{"n_layer": 14, "n_experts": 32, "d_shared_expert": 0, "vocab_size": 8192, "optimizer": "muon", "lr": 0.00177, "batch_tokens": [32768, 65536], "seq_len": 256, "train_tokens": 348500000}
Below are experts of layer 11 (counted from 0) of a mixture-of-experts language model. Rows are named router (the router's row for the expert), gate (a neuron's input weights, with its number), up (a neuron's input weights, with its number) and show model dimensions 0-159. Each number is 500 + 50 x the weight over its row's rms, rounded and kept within 0 to 999. Numbers have three digits each.
After each expert's rows: "comes after" lists some tokens at least twice as common just before its tokens as in all text. This comes from a sample of Wikipedia text that the model never trained on. Tokens count by the router's weight.

# expert 21
router:524507474592526419444469512499502435522465549591436467601532567556522510536609564539473492427468450462485568490521529433588553460554472555386522606510566464432482447558543444565458502474596437488471496467395467469537432482455442579413410559512525466529488566468598496442418570526434497526543519534453548476538544508535428501495508429500548508518428500475449462450459430539470519418555537445527488501574443512499557512511487611455510490490516422523504454539577486522425486489442440
gate0:476482463471530524471486542479559483459519448448441544456467488528509471513527504527443576486415459506535399396464477538478474509531444579409505583490480445527534515465479594480493484523413433428469499513408392534568518434520518473431458489587483515495470441586485404472422525493540543510460513549509424541472594492542425478463376563505559584512531458454475498512544472521564582459596493515508530505566400407527477545540548580542561513545552555466470542436467534523448600536611566
up0:473462505467498503512558516536536547514516475530469527397524512514409529526562547575429456624499460433489401492509453543637492455538514481463468550530540435586527545379412447530561432445462468403442424504435436489488532508547553453450532509603441522504540522541498483543535610521438553451536416448415518553515562469536526478411458500506562449542447545485553499516482563544515554554533476510430420502542489494468492513485535576587491472593478472432528516430558434463438531549522427
gate1:451599545429428538484482497550486528574486561518497455548477472484446451430457523542491504468517544496432575490465460493572554447522453511482470496521453473520500511507557550540434475492524487547521445555531401497521504448582442516603484497443496451479512485453544539447405495482546452470625474573436538536559480450562453453493472547554528549541387534525494523543396460408567499471614550502488478543498401651531564456581576455535557468475535493492594445570539463409434558552470455
up1:513565475470525518583537506561503491484488454417548479549462401507417541453437525555498504440422536637547470408622569552560526457501499522488471517482506515505473443475480463493462461512435529605536458545555553565508494496485559565472555486483527434468487492537480547551481496530574508506556452521551493507490568523526478477498485543454488538564390460404380531478505469549495461510533474551442559390537501443534579487571387497423537448486413448509528509416589370430456472496408506
comes after: " ", " |", "|", "1", "3", ";"

# expert 7
router:536526558551414503464575498497503551485527548451500559406578567479486478474558429480435445560536456509475415480392521444503467515438446511416481512399537447473506455519457613499499578553487467545536429488519478478492603492513452468481548492478528524564438519419469464542642429588441554496424486398526549431542485512463512535439536638458459592493492508475526549534465486481461559461553503490537494466535523492558512529454415420512456507529603493522548553528526454505617555412495537
gate0:533572413511449496490549481465533519477492559498521547452445610531515521489464588521500558550498548539459441479490553625539451489498490560492533523520458418556478445446476533522500469587448470473520499549506513392512443538538581534548644474411431490491460550539495489492357492423476447493460468470534593554520532518451432582448545476429535524465516440462474481426492507516502556606505518463478452471568492501491556433490536551557480417509601441411396570605499524546541511526417503
up0:589463558532522402436486473554506537468546519473506583457474532489520587447474554438489502431568525514562511449453584516446449451532394525515507502595506418602521514510521514456459499421458454509528465529449373490528415527474528564562528367550454421425566536557464582507436536505457419462477427456594350586470572482521548546543566469454511494488463471492494516415461470548439598538466557503525568531512531518515528457548499453530507479490526518546477582455524521469487514566469477
gate1:536584566488511522484550526451556476457512577503535430427481572506509511430539503585398536620562478490549437487483495407482515516537520528435560498529518501533466459575424511481430659518474498485500407557515498586579534573459473525531432535401368557494443422529455495507460533604471565489506498536488556466483463576531496396512516495584530549468411482561482458460552487502523481510571437416473440459509472530500460494533452441453503429470546490514543509516490486466578425422455419
up1:454490516498464409510486450458465539446497550427513473436533546460534586447533402491450541537589503520587490527549550503525441539453547527452553455562556448493486434530443480546369496569416372453443490521579525480502548494514509499532557535572456461502572433589496383478514543551438532449504502507574474403515551529539490548611487450516544549469565511517417426595496518449562441445438512480588513497580524555549537524509447514462519525427518427514474421520545453575487525436485443
comes after: "\n", ".", "==", ")", " ==", " ="

# expert 23
router:456518534564385455520555468458501489495521466597512534507495560497418532534582447412414508492471578440443500552520481443524501509418455545512538403464511453472536441497650474466564442472552433504428577467525479492513542445534569510512588591616617456432440519580412505436510509557564465529509518527498436570522506550543542445509555539425462413465487515476481529564458432522544466537501581485526488495431402501521539530561518518451548415476423429433558499492509499508491553483528528
gate2:587498377588469425510522545485621476405527569464390543478488456454485539497539479423463508534464553375436561544538546515527579553520527532467512510406455573495513578473498481573555512474481372482472559438579460445487436479492477509463485521510506512438434480476522476454558579521452441486492559560589464420573504377561398494457443412535498542447433492551482544496524577493480525550516527453506549555460597443496567480514493506457536483443496481452579521483480495530521500518459555
up2:493486459477476486509525478576414492475420421531564519500512411417495542432463526559502429528500542474573471482516426516464502571563556541461530492439359550359493480526538450522430464558503439510463558514529488445535594523560464496539449463473457465479444507521549530412564475557476440557374570545406485592503409468568529524537543446496606543448604471489509588535563480517485501469489544495493566465469545550475570504549515480521529468515503522543582402448560472465548435507583519
gate3:461435461453516467519482566537562528425496487468510441498518523490528474485534501525522425546522529427408525504471490404541509513461421479479527353412554553435437503469526475471528485410527597510576454467438508507543511506457462485420438511623479597539546500535499516538511645518528442468499472451486386481538534519446523596564543504476624507459489488623505492494483465487420472610557496547473494517449416466484490599457491573512554590508445551529490539520475496469499471383492460
up3:490490489454532508492501527516519549451478449503435553539488546480453473506480520461481424549531466421397526607497459443488443469533433429488559489462559501448457544491465467443463564499490595597545448458570553483408494484509527484474520493601533503569530438535548498570420577517510557512434481492467385416533537521542581539492533534448533514362523546594517535493488375557439486573585499466511481415560495412470564576467462556506476569466491546447547543623510523467485440439486577
comes after: "0", ")", " —;", "5", "%", "3"

# expert 16
router:488427572561507460384564514469532448563529541560495483560446536522527487458489530465545486509436447418442508501466500455551471550472545552400466503547468459469512497481630590482470463504522458461518559471476455444463592422519567556537536475605445395553429538470533552590459475560493487549557512588526431507514556548550530431478503494401488499476568535461600508449501545471477572508441546445441504413560445463565548585480482480499479456465553532588592431476561535457480465457552418
gate0:444519387542482431506552517498498489502549583533509484452507446534574528475509541509510440576438488529510546517502542502454412478495583551414514404541486519574498488491458588595589494504580465471555557560476485556467523566598498548568448367550354469497490491525442480432494536590583347457480549405466441424539496447513470534484527426503452485500565466524493457535492543518508487523552578472437509414491519527475457535577447428444514484404438461445471519504553469485502500514499466
up0:483583472492509443505534374473472552468495626511542467451444447528540525485529515602550475536526553548492526414441465509441448517472454564497536453421593608593572464537472524485430510524563484499537546477607485517497487549587509531532489480524462454414521460443418471412464433490530366476459538502507486429431535560498516514590506527493457518534592489516514534436493512492446475527492464574454644411500476532550490479642494549423501468485420421494510437560493525475517501484505493
gate1:500580524525559514472511514550588464476547449491511543518437488570454454537596507496453499489480418486453498493477490500487457592483560510460422461585550446547493489534376516486564484543429491513542464430449528474525473587515565442427466469446542508445544469494431540408556475466585591484459475535457440459437448559523501499530490520489594498499480566524529566446450503496426475469508544625465621562503637484507473508432488491507462434492567493384566452531546544482551477393482619
up1:459495481508504550555462499460479497540495487376512524513478521498508491489500593455510460483419470506571393554498534516491480538555490529471493604501455511490482367391409462494560446410562470487486511531538486480504557598516498554458486567511605513461559405490485567335568515410497496508523477448476506535446540454452496517453525527451543525511459519488508399512519565542512439574473474496461501461511531477613503618512395435466575534503478594458490587432419473506554500441479590
comes after: " ", "1", ".", ";", " (", "0"

# expert 12
router:556501483443583473500528538519482431507584446467436621568392503514477535443602590494461526423457445509491435499558537487530524439527482477532542475414500473540547523523446482461580501472433538423443456442438479476474501478439558475499524472645545500573555528474469493526589484527558541451551429492547577437558492420534519492496551586418482517523452504485595500457489490493459497382549445585462437441511517522419506495518513460434531555396559439550539426455509512582478554423523486
gate0:520433488470550482543559504542521554529522453549452400420388429464542530474446514603586556518454472497396397496552512388446465418461533524408509426541456558508516597544505496468531470556541513478563564476428559468470439500482543486430486433582555430535408511523502468545454494570549418463556491517544441501436572428471493506545527490509541495474461469571500444426459532490426576528510536607491495553482538477429541420485470551490444572510503559448475470498505462581521523534443590
up0:583546486501424476542517514433504388486514581470539500467562531491416531576497519464581525466452496485425484474427597576469549475488497451527472552473526535525586504471399577462474517508388424441575522562528547548534341553532512435554461406612513485423544481511536439497502547495496536490545425539494469501507461526564450462436445422421505554476515501513561499520532476465569441559560556583553538441517404467458474565517525452532527466597555567494569474503489429532445484535488521
gate1:446508582519414535514526510508450528533492419459485538623512587455458495530538497463565598467531627557505511536564596436582496510527542527441448496501481497512522563547495579493492470494496455624426585472417501501498515475427497513441432527529474610511571530432529516510510604538420489514464447490507464493512536506393430514492435635477497527546596514521534426451489525525473490559352521591437494393494496491544543511532573436466486437452494470504538478487498456524507500549462466
up1:546522537506543376470510536453477473489523465477466543606545461494522604557479527515485500448458463556408510434515448515464461462526618500481455527469515554399509413555604400433520478479491513517466411554491631473382584539429468531474495387475535509512431522466533444488505464526539571482426389477557531563491428535558509472438585462597502540427493442489479565556506481459482519585464550560447505527524525485595451458482475481567558509480520526456464560501546540445517452462476521
comes after: " the", " a", " was", " his", " The", " as"

# expert 28
router:519529524514468448422489526422537454572587499511557586484508543453450520455504548475362560457478525580534443490501572523521411581482535552485537576575460494529519446544435580428432462462483389415522463458428455455518607392466458487588530546542523456450556523552483499531529564518459516537545532436502507429513472573449493445463487455514548378612573543484444500452467509443462519455480447441526567512427479517532512527518544503479522490406492457544588432444535554516505573456528470
gate0:562531518514522367509559517519564454478622500435456492464450490446494504494440482512478460554484566524509465569512455556571450488494453457480464490498430530474508551512522418434478533487448501471486452442460541509568422428461455550419559467498551470553562468479496540455446523516514525545485482433420543386544554499444479458490493497497553451549498408548532450550535581598467594424580468492504475559555512431502481339527550516580513571570491545439565448421599504542469544389462462
up0:484514478494507421414523508516427569448441482541493431501506563617559496608409418400416476615524555534542617474526514478496504530425433534580540524540489478558495558461483525544507453501550520423463497644528413507496448515515461608582571452477540502605522560446503453450456503424439442552469470523423483483481505458465452443510517503477512576470510543539514424463456456533564524508548489419536428474479521554519574421542492516535480486493531556511470532554473467408550542484493576
gate1:494542536557441545456485410434446417508539522459567509435575536458501584486430541626477540502521484569508469444549463414455512542396582520546424480509452445545512538564559418505514510515521478501422490498529506476442494513566512522567425492540503513567510366450567473567531510604583527452472537599459505499434427495453480512499387500549519555449529463453509495605500421469464512499485600421538429517498448506483519388507485464539562481549512469499557473425536413464576503510542543
up1:541550512597538534523453426418496515459585526476538479528468519460527542552490518568587448428497490544471474395469404372498388453477528486511502565450459466569452453539471513464498474559549532415459550472506509567436519477478572456602410516510498529482495539506496503470480501524500518542446545514526547449417357543526518515498495538543444450469554431479563523545501506492444512468509479317524476553499428517451503487561554467516520529522614551462646533479505488529574443473551427
comes after: "-", "1", "2", "0", " (", "|"

# expert 30
router:496538571484457574458562538490522431484415580442573626523520569457435559522481557500493547472461417450495447489518566451516420523538522531473499475586512557428479527527498450542520525476592586534494558434568485470404510486479522541406418415501440518555533500453494467539453392493515525525480549562379475482528511534501489483470582598468486533540530462485496579499482462498463521508520574465480503427477491395351523529544587455498447538482444472587538432443437568554438440514483518
gate0:451534534453445468556510503421451584473573499562567533554406508416520476499519558507497516489509499572422496557473543525606442581472564424639518513554536455536487470555598455489591578487494461477484563625485489486476531490549493502578570475530497477493538438542518554389418447484522466410460477532405508425463458529498447452447529497565508481552567418519488488441510538520484406527445466467521469507558536481518429540486480473461495519626469581483530509419504499492526383507592474
up0:612506465508413413574431595435552525566441480432551488569439497504527445538420624549570451569504509496503478482448625485509485546562466482484568455501502521480474475537558542529503429397493519443486448410534474498545472405555485486478452509516491475492511560509490610504482445436506564445581457552468510512562539386430487513535491460499544541554477469466455550528536536494544533519447520527535355575498477497603468568512391578480513495473526518447435557473504511473559438479511431
gate1:575443657449419456507524584526448566446473564419609610504486516581475487558484418460523490497534442529536520441452480536499510506440502437420434551525519528483469556443472469516444470421614517554466492475519492501513504463538481491476511510581442505519543521561609557459516461526503446493550403540530576475470391572437510514541524483557556581425456454518461524490467525499519534504546528423589462569493509443479382488495543474422521546511386454492475471494545451519531473505610533
up1:559507513522494438500542537452407463494381452564446461477507526519600473555498481461597545563546431525532486508528552546461517491415508432502497448558552472485441499402542487495524561403636672496475542551532485435553626488462531420568485439478539559465481567537548507502611489485504482464456515548512521444560476474518543577551560491436470521504483412512491396528488457449474486524545492478499442490531587485601451484487524574435578513492428484493516513508484450488513486609458543
comes after: "1", "9", "0", " ", "2", "8"

# expert 5
router:524475540500499554441516545558520516528427476438525489477563485426481531523541516498616490498415482426443407573501504456493437512511540535557527586557498543496471537515468510406502598498435480514537568444487483471419480447545514510478405460589511554455523461478604420466482499615434550514536516490446498624522579484453612546534506458512527545553535467415529484447452460426435437463535539470493553434553451495541613510568512523382551542462444397475582568433461503503531461505477492
gate0:484494501447492506458423493489580559452477403488484440564528512464517522480459460508458598492430553452501551489451439499473529519562484548548488547543507437565509541517507494448438573529386529495427521484440497455470397492511494364501432563546537447499547497554558450493475609483482403527451450412546625559363448491520434473561596503513480500496441499470546561485414531603464485492553501568498513529567531546516501589436471433508575499490571547541513480368491517453555516472497517
up0:534486447529438500546521541461477495498605607489542448548473562564536560513412462417611490476477450484483537440478474425430529524574591507501455503426394450476478542475413477422571555478549511493518489505507503559538490533557552456541470478515510459538498511526513498527482452600596511519417522435414525561475416586583512503502561447509499497503492494501437483526564455529523452582526526527540547457418489462439411377457406475548500565509355536537527550547523559571481413502518535
gate1:446488546410585494486536570423564517477466449456507346515503441482505470495561549445484545516499482421507457599518468526471443519485411452551455541520494498469562451601622528525392508524542469496503407519470445592451513435508437443447492482372494489516564467416539487550456550534463486542516488461481568519500437524537485542539469541561420542484486486419385479502444495451515462481584589521521418546494571502504564432492608432471468511525493466471528507472438462520567449577527567
up1:480493533464532489510449538485488484509456438486571516466520460505422520588366563415490452424440573545524490498493418487546461535544557568493551586444459443506527502402589598411500512572539545613434534532535453512526560515458527494512483511515600492452530474510440481457454526462567431485434481565545552635491460415496515414483542516552566543504495460408534475551450493481564519520439580556456475424522520479507560536530609551505471498473367456514449430501498582486510460463519491
comes after: " |", "2", "^{", "–", " U", " f"

# expert 20
router:616535574488472486463486531478491513485430497490496496525510448484512521612534536516544528488568494373513573508578601496434515477458496513517453513549492504422484522577498463426553549411506455551416516524452504482466484484473524497564540570425487476503511526463454451515481517522435575518513401492423537441554461564587568525442457427444468450557478630570562405412497456417590473550542569501500616504453491557536464453518444432448591504500441435448547451545545539544445575495481489
gate30:580485486452465543507514436395577404543448506583457540450537496547546501525449497520427486472524473441462624503478510475530561451490499477427453447462613472547463495511534445489563458508463443548582441414500424470559432586461557552532596542523470493461525500541441524494466598485503527540554531478512450436480518452524408556505455467493491423461537489560509541459513439559478492492538529580476541555471449506507436459581439402501503446505559479401478436532672559465460420444534527
up30:457445482480564458588449585555464395452573473485495544508413542571476486486579450428560448510589557481479521527451519552497547492537377526453440522430526494545538469509532474511482511534511483476564489471495479583510402556430468404553519519558541448473544503469509582604569551497531472537463556445403502527548569402565511496469434484524479557564475564508452516518457427520438517513463473449582467486436429487531520494434461440387504449602550476417526548472539451567486413484472575
gate31:497466545457483556538516553582575485371431537447495488485427554453527535560577499454494492536490525476540520338572522426485489487556590512509361481490495475404470501476431519519505489509479515508502496519467471532579522554470442473471497462471431648493470500494518523508504574491465563574539516415380558422533541519487459508505355456542489439515539515528534521457602543447530474445625521546536437486492506427559433487563546483509535445533472577502543408523537492505512485463499431
up31:483601496560510494580564493559494516443496416522436421479494551545399444483402523523437479490495481509424509502522613500379484533398508511501448472555446524470573489492557566462496426498544422473503516549497391471490506460483459567474441442520529496454497402482531461524551553559489458541546474588591445426522565544530547468571433560501459552572569527513493500446519482449610506585496480583552437481463488542434522441410524464481564468475528583476538474553564582463561462479427510
comes after: " |", "|---|---|---|---|", "|---|---|---|---|---|", "%", "|---|---|---|---|---|---|", " mi"

# expert 31
router:468505504513531431494530523579433376504474551550557466510491617510530470510530567630590572452513440470522482521513546501570477445464411546607459419558580470476503483561414574489542461467549483519515625499451477514443542430516514525434480511520485432483577537469596485481484517523535505492544495439499410497487463539420469433484513480533390586486416520438534457460413459478499455545525566491545521490541441483429508533553473637464542479432478505439499551454565515473537465538406498
gate0:448457488472510531541480431389524544403486543425464558478424475394520504573422503505592469506401483496409478491575571550515550452509547486479489559510487528545425600579534547480476463467499429626554529459519507562525475551504543550570539544539419447485457540370572499467506569486517519531504470441588558537562498543510431512525491487484547437506490560477617511428472491487483466458504470467449472488534462583520541570500447506503572471476565575497545469566481369467525524484430411
up0:525492590538516503525527544477479528617484502485489531462475445537538506493480466513559568494485405499597429489595510496530538542537516474410362509551558504423461529495557493416559509448546526516549542540471521449558428470514573495554589433377491511563514452543468462496491519576501532533439551498557452519480446509470444388475448533514501549465574411508502405429497499507490487567434534433541485448395477414528528503474530433510537502430528581372541464508439560517591582498540572
gate1:501558466485526463509515555498460464492458536420511425424393399387465454573495477519456464539514534505505511425573567423465388548491471489511618522509559469559565476537462496510551466556465487510506589470530544462661522468502434497484482518478530515418434549458597455517451513494497457579509504428577471539485482537466498501521505551548449468483476535523446465496496512579562549480473513492526500443470545482529523439593545497586443487490475639471419536532560487644491414533581437
up1:544433525509463434539513545493469495450640548482486487594519586493451439403547546449437520581528453534462400428434484565458498502466454520542456556449438601518416515406440537485537518520520561514557461528533411494485423554422457483533562485473519522469481457379409474449477452503478564455483497521569438483548406550484521517511442432521418501539515526480561519486515588491618481487482492544446438515514566462519500508450496509547551467551575416463509622466561501507473604509489541
comes after: "-", " (", " the", ":", " \"", " of"

# expert 4
router:565569475557503579457580628485512536404539506552449467387421545463516437504498507550621502582494516492480473474514529518548548455590521479409551544584502485537483499497453574444499496616532555515516521443528531434455430503428483508356444441439452512542531515497621469640481421511436498478584471551555404490507504489410515469487508460473445482425562569541456577523539457513488515475460488469461498474503480420471481523491440538427482526501505512518462474533529539422444490567485483
gate0:493471496598418570583534528520572499496498440569442454507501433501472464499529478471520486463526436504556603659450509447373512438410483481505505480478483548479429526520538477454559516575560515522550518497455547509485528517429476468573414452531523538480423469460464433488483489566483487481568493580487413497510497443479524490503504496484605601486501420407407462466514543460530481525488427494567479551586508448582560499436501487417440477529587566533534405516596455544523486545593433
up0:522470508487397469536612494503546531471480579463468484481481559521583555506408493486534487490607583455483534520490535512489423562403493476541523484480461437503533509466508485437346555478507448490542528480528496577481518573406454493568500411450493524505423516456517445538457483504491500542482531513543567519530498463543593431457441529474451468513503428464427450508496492523522595599639454577425415486523452468552496495514556662509476500477581545518590445487496480578413566492484506
gate1:551494426456518477519477507530555541505434507549587541547470551536496506473493481480447556542594477521462518505503560451468536550542414574512370448494482490501442495493382460487451577489439383505476509450493531418683574522481435501554522532601477533589568563519455585479507433502550520497541499509449475442482530470401487476445550528545535537531515531518552490491497385485504413468583527454401571411562500540517495487524541516488509505517479587493528567470488545445432407412521531
up1:449426544543540466400508591493481440553538496450472440538517411538547492591584605450565465546400427524521567467547547465553502488556604567550538529469482425486586533474546524498508501497497458510424463442418444502525563476509560486519531468448426439409493452514574553520479465533506552422527436531521503490520509447491473565646488429500513527449492508426450518499466532546423569474516597487490517543449540490399535555447441408479556544539455534496551607476473573473477485563476540
comes after: " |", ":", "2", ",", " in", "|"

# expert 3
router:504584508576467525466423444546472437552407468489476472562540550444551537487525524542456436477468439481402384539468529459533522429536410518385554507497513478487433541482442595498554459426436505473529516422505544476598548552587463550447505504358536444469550531503491457520515502548502478543536554487428518453604538559562556444437566529481538607463453510515483510487534469504499590422519465607497527522597485426528513490502464555499424511479463426568481570451441568543465537502503527
gate0:508548578550569586561462501490589473442473528506449518481491500501402492552473503468509589532432488422545430408528467515450449419541441444402482457508465456437519465466534520512586491476589524524390569481515583530510536495521580428551452482580485492479533482561466510519568428613496424538561581490446518490572494530460468432500506389598595448439480520526487488430510574544548489449537487469512546513491410488522490474515423500504476643499459394514461522482447480506571431485525512
up0:557513410502522530459491421611467438469552543566449468553490370543450612497463535505444492550576527503626504538494463559520538563510579528500492488506533473488485514374470466457527506456607535438506460489508534492512371532469528508510477542619446504524459572456535537498480454493468519449583477519476499589486525619567496386498483496620498536523460498562541404500510465487470492558499606562517472477490578494558552484503521469496539434476419504408492572458519464485478542424450521
gate1:504579527627498468472528396582575471488479464459527525474495450448537570439477576449430547540454516575425454498500529423422389467513482472428537551528495501490446521503500520452439494556471487465527380612497495496562568550529585499569467497533485565452566544502540461434629438429607495522434517488525491503554459474481448455527419477579445519472501513543463561449518450507462584496447534590511435566501530528482475541526601478576511519442425468510512520455531528498560472465532388
up1:453523426472487497503431484536435610467543450481530534534514632432456367521502575550393623560549520537494603450490508542571506426462526458531432452475509560482523565443573456461524525456534470553414515426538537503492545473503498433577448585423518535537550489483486466541484465429459515506561542447572503563508488481587488584506527460465483582422474517500417476502456552390512506456523474461516493412486462462434461447498422521486444512551389510570446476495544451547556539492519528
comes after: " ", "2", " (", "–", "′", " non"

# expert 22
router:421556444541420485454536565386479539455577564531500494579478496561489462472562435443475544518445492433399601501580476523573529547502574488535577583516410453493536531539487501499410509484576449494437514474492387530504518613492542460482456595429477527503479486539438443480513392498592494515446454544550492495466566400539539506532475544480569391499527486543456555526531490474462550591484463498492443501513549480505440519537479570503569424459504513400439519490562545548522556467569567
gate0:453569506372509471507460475514496499451591484530521537579478437475508443419434427513536538505542443512464570502524584359432481505416477514438424464538489576583449508566465513462497458464515519470481477500518523505518560547550522466564533465447422569565467531562486482617406421549636509463519472575469544509436402571523498430449554494563519542503588511473541499396465537509476568504510499513531510456493497484496550545497557524504430473424523584571590500552523535422469565431467527
up0:469406505583488511413533481535478487605420464522499467532500573484501518484458514519528524510500551484573453507502458529485452448573493491360404492469563510486572540522543516471556520519445391490577553542482579555482359532511490537578423560538506424437576444439499500428596496521416445501523484537561512551490558537537468524496553528469430579531489586454482444515442444527458427539440518539468547571448430551596533475426563495470598505578520540506441435434453483524503441508554512
gate1:423451434473501579554512494510473481503549476540495477491546486490472500492499500541482591461524497411459534411418545527416596514606394500471441480590484526573528571429519460512520473357525440591451553505474506560507441479552507511383488566489577503569435506541534509555455471523472513451549480450497500429511522548494417517511570420442558440476539395601450544558426539562483522527437547527531492489502561536463431503500426554478544512499360526480600530539535482529510587492496507
up1:547551445446452522488564473416505453542488485461399515517485574495539474491539487569486507549437527453540502529521489635529429549379457543533492475488495475439544491657486496591530446516524532584569452508489586483481407582561476416459500500467627504547500511574491533478510450515510489446529378505547494514447480430408465478455485522493436531560552470559422495500427636480456485526473488509528469536567473559550500568529466498516512449522418471533563545420583538521530513475442420
comes after: "\n", "\"", " Born", " Label", " by", "er"

# expert 10
router:604560509514543465457636539537413476477445572483434597490538558446425446516510511465413542557454513447457458549549484555490572526481479528543503462515514528490435487494547470524555546476493533456519486573440383449515580443492495429586514431498592476464500427425368595421435454477546515488559458518457520546470567571564518498494525542405564498446472560543556470455461477545489532498556561514567593502503473393506484545566421445517545487501482554521511529506543495547482595431515513
gate0:548548456427581469484487476471533509547501548373532467523460510541542512458498482550426456531582498542481499488510460574520519531593517500551405565389531531453515549496451452487531506564518491433522469636447451372508503501476446626425498400531526444499524462513549448527485498508499489545499488536516568516485486561509489606475578543507484429485457493518469493549386551448413518571518444502441508508391482468536441603511509535516440456531538499381532609534518456471626523507480533
up0:477589512400545532495611606544513539590472482469489549544523434519471457425496530453536545511499556525513529506447519477465587581543536464487469508536367565569445513584551468436482501562468524499485434507460411475494469492519590607524555503549493467525504478482450446584462600526487490402530553442409384482504577430473462426515535453533499496467488437503472359402539527509389442474526508451550473469512442499550567515477501470555465486499483442478545526511434473481559520412543507
gate1:504459577507509447457545474475582461456387528496512514506590492493464538488502536469444431564595529456521495446431505492453553414519541472419512512497509496522484555403493540595534542477468573546588440546386495638584546553421435619402532463399453468491510497541557504418521524553548575443554468523507461497589460502551475551439550509460571476459525516478447420585485463577537498544466498496493556479459457432450511448488444482535479584413511432482538509527437515529533505459538448
up1:479434498403505545525425506523538448484516409555447503464578554496489497545528450497437528554462496517507434455605426572589524462583460607514435549569424504481524463591520488502578481570506548507529403583562538414570457556475485489527554472554475514501466452476565418528455491509517484524504523389475503530559500561359445529518492489454534526508532454470509381484547454478424475466525540457497494493554408521525455465471547558482474484593486516547518521522452513344545431422555467
comes after: " of", "'", " the", " in", " by", " to"